python train.py --num_hidden_layers=10 --experts_per_token=4 --d_expert=288 --router_score="softmax" --normalize_top_k=false --routed_scale=2.0 --balance_loss=0.00324 --balance_bias=false --router_bias=true --init_std_router=0.0323 --optimizer="muon_variant" --learning_rate=0.00833 --train_tokens=1402000000 --max_steps=10436 --dataset="wikipedia_en"
Below are experts of layer 7 (counted from 0) of a mixture-of-experts language model. Rows are named router (the router's row for the expert), gate (a neuron's input weights, with its number), up (a neuron's input weights, with its number) and show model dimensions 512-639. Each number is 200 + 30 x the weight over its row's rms, rounded and kept within 0 to 999.
Before each expert's rows: "mostly gets" lists some tokens that are sent to it at least half of the time. This comes from a sample of Wikipedia text that the model never trained on.

# expert 2
mostly gets: " Lu", "See", " may", " will", " would", "It"
router,231,201,183,238,219,208,272,201,172,138,202,180,204,238,186,181,239,124,153,240,166,187,188,229,190,232,199,206,184,210,212,209,251,186,193,242,218,213,188,272,180,199,203,204,203,238,156,215,194,246,186,211,170,199,227,195,281,188,153,185,191,204,149,208,181,206,216,212,198,163,174,175,197,250,184,196,221,171,181,155,178,179,228,239,239,117,216,164,237,167,182,198,180,211,189,207,192,211,186,150,210,181,225,208,210,244,251,174,211,200,200,254,202,190,155,211,152,243,197,141,152,154,180,228,250,162,290,197
gate0,218,217,175,185,208,172,184,207,226,192,203,157,154,208,232,229,215,147,196,178,164,179,165,225,182,171,233,206,186,222,171,227,202,189,194,221,194,198,198,158,225,205,173,217,175,178,190,213,210,210,216,200,163,259,211,198,261,180,211,213,191,196,185,235,158,184,187,227,195,130,221,229,204,196,191,242,172,185,203,173,204,161,132,218,186,232,212,198,180,245,241,192,200,175,186,234,173,184,191,190,284,196,233,186,178,224,228,204,146,178,245,207,206,184,163,187,215,207,209,202,215,137,165,217,193,144,199,201
up0,162,235,185,237,201,215,167,190,213,232,164,180,260,233,162,163,172,176,193,189,202,252,202,254,190,215,186,208,199,140,185,265,226,198,210,191,230,202,206,247,173,188,224,157,244,183,116,158,198,186,233,187,199,205,159,258,179,185,229,183,216,230,162,204,176,258,177,188,171,255,209,183,162,205,189,194,178,238,259,163,221,218,194,122,162,195,187,185,248,203,229,191,156,207,224,202,200,209,191,209,181,135,257,221,215,257,212,166,183,231,192,159,189,158,199,215,158,187,137,218,183,251,152,201,189,215,185,198

# expert 10
mostly gets: " Young", " Te", " Ol", " God", " Women", " sister"
router,122,229,240,193,218,135,162,208,185,206,164,180,163,233,202,226,252,239,186,213,200,179,194,203,164,158,188,203,169,243,223,210,202,237,178,257,213,228,169,176,209,191,199,193,204,240,232,216,180,209,210,254,178,203,167,226,203,231,261,151,219,257,227,189,207,176,167,167,127,198,119,202,194,191,195,186,167,216,227,174,178,229,247,138,206,144,208,136,203,238,138,209,139,231,176,185,184,216,216,204,243,168,200,233,212,156,192,144,208,229,190,239,197,256,188,179,197,151,192,232,178,147,165,229,168,217,206,208
gate0,126,241,246,250,207,166,203,215,225,211,232,163,177,128,213,230,217,184,213,167,218,171,245,203,161,149,203,202,181,169,261,184,203,208,203,220,213,147,249,162,199,191,152,174,201,186,193,166,216,212,229,202,190,193,200,171,202,150,243,193,258,196,154,231,206,236,158,184,201,193,223,173,224,223,210,283,182,215,205,167,189,210,203,203,200,199,227,129,207,193,192,244,173,202,214,192,156,226,215,202,206,164,232,177,209,207,229,193,168,256,162,174,170,170,188,194,245,186,166,203,202,184,185,201,164,223,199,189
up0,201,229,174,217,210,174,187,163,161,195,194,205,191,212,215,173,241,232,195,244,209,192,148,210,210,211,178,230,260,192,207,231,213,167,222,225,178,188,177,215,185,189,179,153,185,187,208,171,226,180,213,213,237,190,241,207,185,182,212,176,194,136,194,170,222,196,246,197,225,182,191,218,184,246,192,201,187,172,199,212,177,173,199,211,200,225,192,190,234,178,156,177,222,207,196,218,250,204,165,171,146,191,207,189,187,178,215,193,155,192,232,191,181,199,238,213,221,206,200,218,222,226,164,228,175,198,244,185

# expert 9
mostly gets: " On", " However", " British", " Succeeded", "On", " on"
router,190,199,201,196,130,216,167,167,201,181,209,185,219,157,220,179,141,146,213,157,173,154,201,167,232,175,173,243,171,174,189,177,200,218,195,201,185,236,204,205,219,185,266,152,184,238,208,155,142,246,172,244,213,200,215,175,203,209,219,193,168,282,176,115,208,180,235,161,235,186,173,210,171,200,221,193,218,227,192,205,218,201,199,162,201,181,208,177,190,191,222,238,190,236,173,169,190,241,215,173,254,152,170,127,201,233,226,209,190,222,157,239,113,211,227,239,191,216,201,173,196,175,183,239,198,142,217,192
gate0,255,134,156,206,213,268,170,184,211,194,204,177,182,197,192,182,200,122,153,214,205,190,173,203,175,194,192,187,163,208,177,168,220,256,211,187,164,164,197,200,176,176,186,215,121,206,142,212,238,183,186,221,180,197,178,204,220,249,182,234,202,219,170,203,122,189,156,210,215,170,214,170,231,182,260,177,156,197,189,188,176,232,218,194,220,206,201,219,216,214,205,224,213,222,145,196,182,161,187,208,270,168,158,148,160,239,197,201,240,203,162,171,205,173,152,201,234,225,194,225,238,229,192,205,200,132,140,195
up0,163,211,218,164,223,255,201,216,205,168,170,232,250,136,189,148,176,246,174,176,249,211,257,232,162,190,221,163,107,194,193,261,234,221,143,193,159,220,232,207,181,208,196,239,226,178,172,184,199,199,183,171,218,173,172,155,232,255,222,146,254,219,225,184,220,201,188,207,180,220,159,236,179,193,179,155,228,199,193,210,182,208,166,169,214,206,248,240,178,240,134,253,243,181,169,168,149,179,196,213,177,200,171,198,177,152,169,200,176,190,209,221,169,209,200,191,210,229,215,162,193,167,160,166,178,247,235,238